From a checkpoint of a small mixture-of-experts model trained on Wikipedia.
Size: 8 layers, width 160, vocabulary 1075, 17.1M parameters.
Experts: 64 experts in each of 6 layers, 128 quick GELU neurons an expert, 4 picks a token.
Training: 585M tokens, 4052 steps.
Below are experts of layer 3 (counted from 0) of a mixture-of-experts language model. Rows are named router (the router's row for the expert), down (a neuron's output weights, with its number) and show model dimensions 0-159. Each number is 500 + 25 x the weight over its row's rms, rounded and kept within 0 to 999. Numbers have three digits each.
After each expert's rows: "comes before" lists some tokens at least twice as common just after its tokens as in all text. This comes from a sample of Wikipedia text that the model never trained on. Tokens count by the router's weight.

# expert 7
router:463479465475500494512466466507526485522471489487530532547501537519515547522501481550521512473474502481497521475493489520485494512504494523527560468450481525517532565456500528521527503466538506487510516526516506504461536535467509495481534499466486500503527527515503485531476468488501521478493441487472526533495530516528519493489491520528477544527515510473466524512516446491518521514486484472515523541523458524495482498509488504545495448494539499488480520478520511458498489499529506
down0:507485495507473515520490572472472527492492461454508496501459449479538460481455470531526467528459484490465512520491503546478516505455471506501503520496532502487500490500498477508531520508549481465478464523541494516484536478475484497526533462506466534476538495477472470484518496499518513429481485504489485501550477488480499495488480484469495480490553473536491479509519490529472515499520475499506473491516473551540521501485488498513503479507509483462489508446494495517482472540486478
down1:513504474527501475444464472490486494489487517522505568485456507515516540480468501494465490518508488465497506497474483534524528460499485476504519498496493514532485486538498463478472517524486484516517482487452526465484502506492493520548507497540521484546453507495552471496484501498477475480549484484527493495499476523489489539528507545500460539484485493489499528517525487518506517459485469561461436476508504498554473536525545502504509470512522525510470500517516519508469546508490491
down2:495440530484498522507527521531500513528535498549491514528526502494513449491501474444540529486491457504487477473510504505531504533509503487547471523478522497502517476513499536474507502490503495458490470534540504433506506504519503540465503467521487484536459485503495489480505518519515490485488485481510539492484487517515519518495514495478482500522468469476465494468509489474495481517478551530499448471565554516545499505449484472512517468471490459544504518502492530481504544477512486
down3:490450495564477495481498525505497508525480526482492477495475496494522493476475529514486454564508558491526532493512496475500521520503502465543528490547502482499500492432519473477501481541514480487493507509462516503469432469488496496530489454522474504481492460525505453511489497541472484511480479480506489521530491472543523501524477473461487501508451464466479492479515483497543450510499472473510520460514490460503470477503477504473534502509510492516473472490500484530510510528533520
comes before: ", ", "n", "s", "l", "p", "k"

# expert 31
router:538484502510480501482429472545525494512491525472487514528519506484470541499494510521503500507483446528521489532503516499540555489499486488515497474497527492517529499514545486541492480511515554533492534521484471512460515516467504522518552499514522493494507456505504485477494488503458513489552548507465479520499516533497509547500523508495476527461530515543451523469489538527504469558519535499475491468516475488483504525451482467492475523509453496489508479465529495518480499478503508
down0:455513502499494468495558530514517497548497503483475505469501512530459536505499496526523514485489481485484514486466505473465489476537472483504507475536489488468481549513489519519477523557482522538531466498482475499473501468462473461531510505493528484503459478494495499485463489489518538488479482484484482529453516545497478529490522434530528495495496525451524533482445451501476503487511521505469465479529465476500488508500538537522505475492466484516470499471514500445474492494505477
down1:527496505489504495517487482494527477504487478527488531482490512451500492535487522503488487524513492526521523489553508490489498512506453508470509481527524509489477485566476530508468502498517482514526549503505490484500447531487515545477485528536521504493522540487491443500499494516454508508488516540505481512497505480496495495523467537510534482440544490554507507493491493493460460516495490538434510479537527469477534490490489541456510488498522496471546507478529502551475492572513489
down2:439520495540512498447489529492474526469470455521508523542448515519462501477547484489474516485502473496510492451533464487493504493510505527478516474533514469531546494487521504544496548530527458535517494475535496466540492509499507506514540544520536511448492535484477526462513464518494517474500482527524483489523503501471515522480544481524529471502504490464476498545502494529520487496542506498493488484513482513482540511508479448495485528524478498514506490494490464512450514489499489
down3:523478539489570525524533534492450505510545506502499492517535513486481533491488486506488523505514521547538486504484506510529515498501501514506508477512525489502499475503477517499509479493493480476486524480462511506506492506526446497514487501500493539462520483526519473467497506483452476497465484482484449483493482444497517506538475510610496479524511518486475569516504483509535488508506473506527450479504495492430469544527512516496515471493474500520502495502539468468498519500509482
comes before: "- ", "| ", "(", "and ", "M", "of "

# expert 3
router:490497513534532433506513505500487460422481510518537499484465528518493501457494486473543518485491488479496496497531499550482483536500521477488512490527538515492532463503509547538465509533487486487534520482495524525482539493493506521456560498471469465524485494485485480536514472520547503504558504490504458511481517509563464472482515498493506538490512530480477484521508485477530500476502515480495459530490496491525526494530533494521461520502507486516498460494514522495480472540519469
down0:487511469491506512543496500516502528491525561507511499487565489501490511506549482509494512510506517471495425548487518546538420476505509496534448527512514487474498497508486550435494484445468515484502488528508516510485451556535520476483513470524499472537502503493535498489504508502477463534493524506498454504552524489487480455494500484546508491519501517484519527495477532520508486517506485501519526477521507499467531496519490523496479528519489517498458505508488479494503520477499474
down1:527551491535484510471491535473525529488519492519465458504511473524479534492498493521546523493500460550509522491518510550441471547514537532514466512470497458500529467513495508488526451478464496489508507500500499543508523494465502497542535491521506515502496473508495491524545532464501492515516494502496466504465499505514524511483504511482499481507530541476506490506471480520467451527535500492492466477548488518522459507508509467501481530524525502490457543517456476480503479537491440
down2:459477508457533481528492519500517485487499490508478524504464508477508503496492496502481459527501448392514497518478507483494446501525467463464534524518475481519483485492467432535495484495492545494514485477532465488489509512475491470495500484471550496514511495519473507488479532515502473514496493551526486485480507530466511502483503529514464480506525523565501467478488510509503473485553465534525495511489561471496501495505496516506501485519506518488509490519510464495464513499522447
down3:502498489499543508526526528451525483477486488500506473518484462445508478508479504515521508497480518526510507517534509503506476511499539474523526501499496465497520468538497520546508514476496468451483545493501491507518500511485515543537497484513528460503533482503541483491465460495490508533495494506504560489458504537536522467507448469507499519510514438524510483441500520534483475523492550452491452522505480495512519532501485495466458508476535478492474462513524542484483517504450513
comes before: ", ", "s", ": ", ". ", "s ", "al "

# expert 13
router:482547505489489496529516538510504504465478539479529464489440535495517519495509497449512518531478535501484471480472479507528512529448508506479468501503493541492446490497524506476492559529536481538489490523493479529497509478477492502506447498525500516542466478479484521472523511525558507524480531493515466518483507461517470476498501501457494534492488480473531444481476485481476479471535540501519490497542504507538476516525528456505477489448527516521494501525514487509487469495471487
down0:532493508485527504481511537483501496517492509449550501531521537544476548504503467493456549476475505491499469512495528464531450493536517510491500481547482484464523496506495423512496463478501524503481507453496496496487476478530497523473460559501488497495556488546499471504497549482487482551532482520488507483519502499507515533491523518520478516511503507488463484499471472491514482505521501500466527461546542498489489519463503511514498460467446482512505507491533476525509470493509477
down1:525515511491492535532545537523505449505518482496489503477497488523469480507460532492503509500481466513489490530517515496504467469500485491556474467496482470491508517489481516502509513510530467467523460491516566503504533518493537464547524477514460497492523500493504532512522482489470526497497509506501501469517520516472558461493457471574465499533486501450488480512538486520506508525538551497511487572538523495471498495486532492497528508502519499493508527475510508483490543508515562
down2:480509498500483465491496476477547496502510484507465543477505508494500515528463495507507510489469509480444499490475487483466513523548498549500483486471449476497499519536469482459523544525492468548527520508547486555527494506476511482510517537432452479525510496504506489527504485517471498529519483496458511510506475438471519516503498497452487477496499521493516516474483524473518496487488520545523492533493457467484494491505477525475441512546508445505514487481471510472484467493507478
down3:557534478543518485484546552479501546515528487480465501507520514479489486512559469556516508500517504489522489498487487484506466477511531494487502508517490513500500509469527513437490506473489494503491557537483549512500518492495435525562500460498495491528534501530473475511466517502452466497460546521514494493492501476526525479519512509509497497500508546520553516487512502517512480491501460509496504462501506516446516477559535482487495493504494509473466492479517528518464482501527490
comes before: "ed ", "ing ", "e ", "er ", ", ", "ing"

# expert 16
router:484448479529489489507500440497506464525518517506476496493502540480471456554519515491499458491523490552512513515509460506482482476494568486466485469489527466524548477468554542488458490479505496478468525519511465487507492481501530476507507498488500522535472509483494481503499447505509501521461506524534518500480463490529485494480503444513501479481523475507471483508516506537504502508471460453486516470517491461511515490464490489513494517539535477514506438514525520505499529546481518
down0:483498461454465521556464515493529509481483473506517519508551484489515520486507513522504506511501512483503513488495497483558552548521474507535523465482454505503511493483467550530517458508513537552521485489539526491507503482543497491544502497518503499524493500543490480509484486546525506474518497467518458470552501507495505477533501476480533520484488480485505500503475472527446488522477509534525541468502516539506487505482502547473528487492488512516498465515492484565500532523550501
down1:520489486497516501505507518485456504508523504530527490510492545491461447455525487526491496507495518523500529536483504505531507503467505506494475458543498514499523462493517500535509490507518463417510460494543494543444461483517501490480495469477458499507497513529507524513531510518493499517472508484461538480518503515438497482489488535517473497492507499490499505457445557454514528501521493477506530510512482519480547518537485432486521490493513459489480492506506542517511452502486501
down2:535498518508505528555513498477524455499482534447490527512510505544544492523504490463527563485506477494519453493546499510499475448526510504470500472469526502503483504513511500487514503446551482481475481484518542499458456496473481496536513505505502495510543486487536524474486508542465518497513533543500490497498480502541493517505484506462508480537538517524507529553515491507470512491498503482517541514537473514522477543555523502463508516512470509484507483476482534527521482474483469
down3:484514496500513463483539487508566532498489555509511499505496456563513497460507492527515480518515500487499469486462520496485508502529453473505490525461460543549520488447509527519506477477441509467462509467514499496523479504561507505504471526505518529458471545520526518512516509488511502494520511491498452533491483487510453483531520540527502469492487512498498511514495457514499527471516465474515464557471500495496491537493529514485533492506480494489470478509504518509492509441528494
comes before: "of ", "and ", "the ", "in ", "to ", "("

# expert 36
router:521519454482525501534526531491519507481466485531501517477538501504496509460484528496464478544471454527508510479488518534518475516490495494479469470499546496483529485508516492556498485517501543544519490533517489525479510485502505523429541496464508507517494492478481432499501535540531506483521455510465493496458524460502460500522512513412499498442505498489490516470519509519505504471520528517489519507521489489535499540503511479508510508494511517486487478493502480498479461445496527
down0:491497508523471490437536515498473460508500477491528490474517505531451517499502517549493520441448498512496490493520492561525502549555468520479469512558501505481466521516480481488487483526483521513504534479516474491516511511506536517476468540493492466453490501463539520481544505504470544465489506460522514466484493495512508521504490528484513501486496448503473453523531515546498494524487478524473522480522462534545517514507474492530523506496510496511509509535465507490509496529524519
down1:467504494514466541477492519440556486526478523534472542489490516492517477567536509491493532544497507538505488503501505510503505523537533485513480539520460509482522467533490499488511487486485493521540505499495503500476479545557515473499498475535542501488506485455478535506467493509538465556481498503504451503479494477505468469496496488543515544472455473521499496480468468513516498473511495499504524487502488493518503461460494541503471496493475527541474489477474506474500465447491487
down2:520472501494543455487453505503500462490457461540509533538495482482516515473484485515492498488524533478500483486474500518452525509546483502494456521528560491524499531529523513487509527506475498517492519523499503523527488522514544486483497446530542476495484497482538541491504486480520508496547513483494457501526476514501486509527528547499497483468495454497533511560492506538499521473479488562539518516524493481488473500480476474521452508471522492458478538469528519498483509467496484
down3:505492529506509521500504523462540548485511493516539471501478473485515554521514542493517522471487513505465528481497508505519479569483499438479505502525492537538536509458546516489498473485478492501498525506503476498509560506496533479474511513534496463495487558494482500506516495499473493508498478486500504537443489480458492538524534490494523491504515475496462468476525482444518464515526530495499525484485500522536511467519511520498503521475485524493534450529493518448489499459469455
comes before: "e ", "ed ", "ing ", "er ", "er", "ent "

# expert 22
router:508499472480468455454497486521489492508489484493484460502523527452473518479529487536481541498532518452454497499484505493486492494497500509513493509499476515491491505530528530499522444497458483447483508487519526524484505514490485505522506495506483523504481457533488510500478501479456498480545469481539477518486506478527506457503493515507480498504486496515473572503494476512524538556473505507521531526434499508549447496473531527527505464533467519502497544484497482498522538496554539
down0:504546446502500525475503498466479513490515518488496487494465489490505477518456520523481518530483511528513455526511458520532524482486573472477486516480473444450505510467511529501521481504506491470534523512489509477491511482506515473460516481516505454507548486505539499524499444479521448509443510487512569533467530557544508524473478516467487507510481522514506504473507467519486492521462516486474495507521505496492513494517521495479521506510529512503564515465493521498493519509476512
down1:501490525480539459474528506532502514514535505521580491534501483493512508492528489501509496481507484509474490491489511529534461526521524516507442474523495452512503496522516510482471514516480516489476510495473500529522506497522546486512504495516541490457517475491517464500497502485468438456546517538503513496480506524501548487469519515498506494521555511477540470534468509520525498494531492499491479500489462486514520490491504450469468553530459521500519456505509512473425512509458506
down2:519496491528488434485488440470482523506477513474486510507485524445498547501503510488502522477485502536489518492488502492501521556502518517544457479503537496490489507494502492528481467486502516479536506554459477503494509525543496493474497473519552496533531496497501495489553507478470544500468490493548485487502465455510510480523467495541521512465505518517526507521534446500473483497518414477528531495504499446513521464528508502469486494469483504483500480499528477508495513525519478
down3:519469534537441464499472517460521559515513491484516522479467478513460499474500489509499528495475503496502503463481483466479493473539484531430478501462498546498511472488481467536518506552441452482490506494509500463486508474485507489515488513477514539486532470518525530545535495510498497483489480485507501473515519492499467519463461476543520503487520537545524513494563511493494495475505476514520526509492513508487509503503550477502466443503545499488476487492466487481477497485514489
comes before: "| ", "|", " ", "|---|---|---|---", "|---", "|---|---"

# expert 29
router:482508482512491517463497504522516492524496522522480495506436526507487485465512478477511518467519532498500526508496500467482522514506502514452487516491464482516526483482501481433514526515530514491498467474459503539519492444501524520539475490512496560492468513477500506513479490452489514500506529499551516509478556480470460498506517515516510503514528476544488541494470501509467489502469477460501436443506540505455496506463503484485469547506484538479488515547515465535494543499505502
down0:435581544481487448512451526541480509509482521479501511561496510486499527528498461519476474484480502483498520517498495521549494491504507515540469493477507506510483515500520451527496506471498520535511503479510518458483478488479459515523532507527519500508497509501521507530488532491509486502479491489475479500506502460442480431491460495554520521468526503500532494478497498533494496432517514514474502514523518483497463495525506529479511511496523521517464520528510446538519475488497505
down1:497462509461487481500510512486510499521520486467490495525528479493483497507481458529501494475508511491500476508490515507511511530468531493554497487523487468548523490524487537507476490497493484503472465457520517523461501480482498506473499551555521449504482468554535508496514502484493486549475498519564449506510478563515542439495486494503532497506534503480506525480517573490541535503525527492495499485495515483501512477471472490500474447506497490492493462515511474543539479532500473
down2:495470478539490488495477499473540511506498472549548486476509519476502487449519510513473475502514516492493476511555530516481486519484507507495463480466461530438515498524497524471476451480457492498511502469476496458544464506502499486480503471497508496552462489476474528511541502545473482510479473444494556488462512514459506483502503525439486492514481505515473491491495484486490506472504501489501514522513496533513502502536532500483480513490482516508500564494455475506552471490447478
down3:494452519547492486461472482491468520518486516519533511542471498481490486492482501497515491513476497486487506445514474506508521517486491540494497530473501475526493478507486503489458488470492502484532530484454524484494484492508475484426533476478496515485504490512454503505545550481514510507549505521487526478435520491506525470490513486463450473484511497491548463478512484494498490515491504495504525481494499476571480452529512482477473506476462455485570496484523489481544508456497493
comes before: "of ", "and ", "(", "| ", "in ", "to "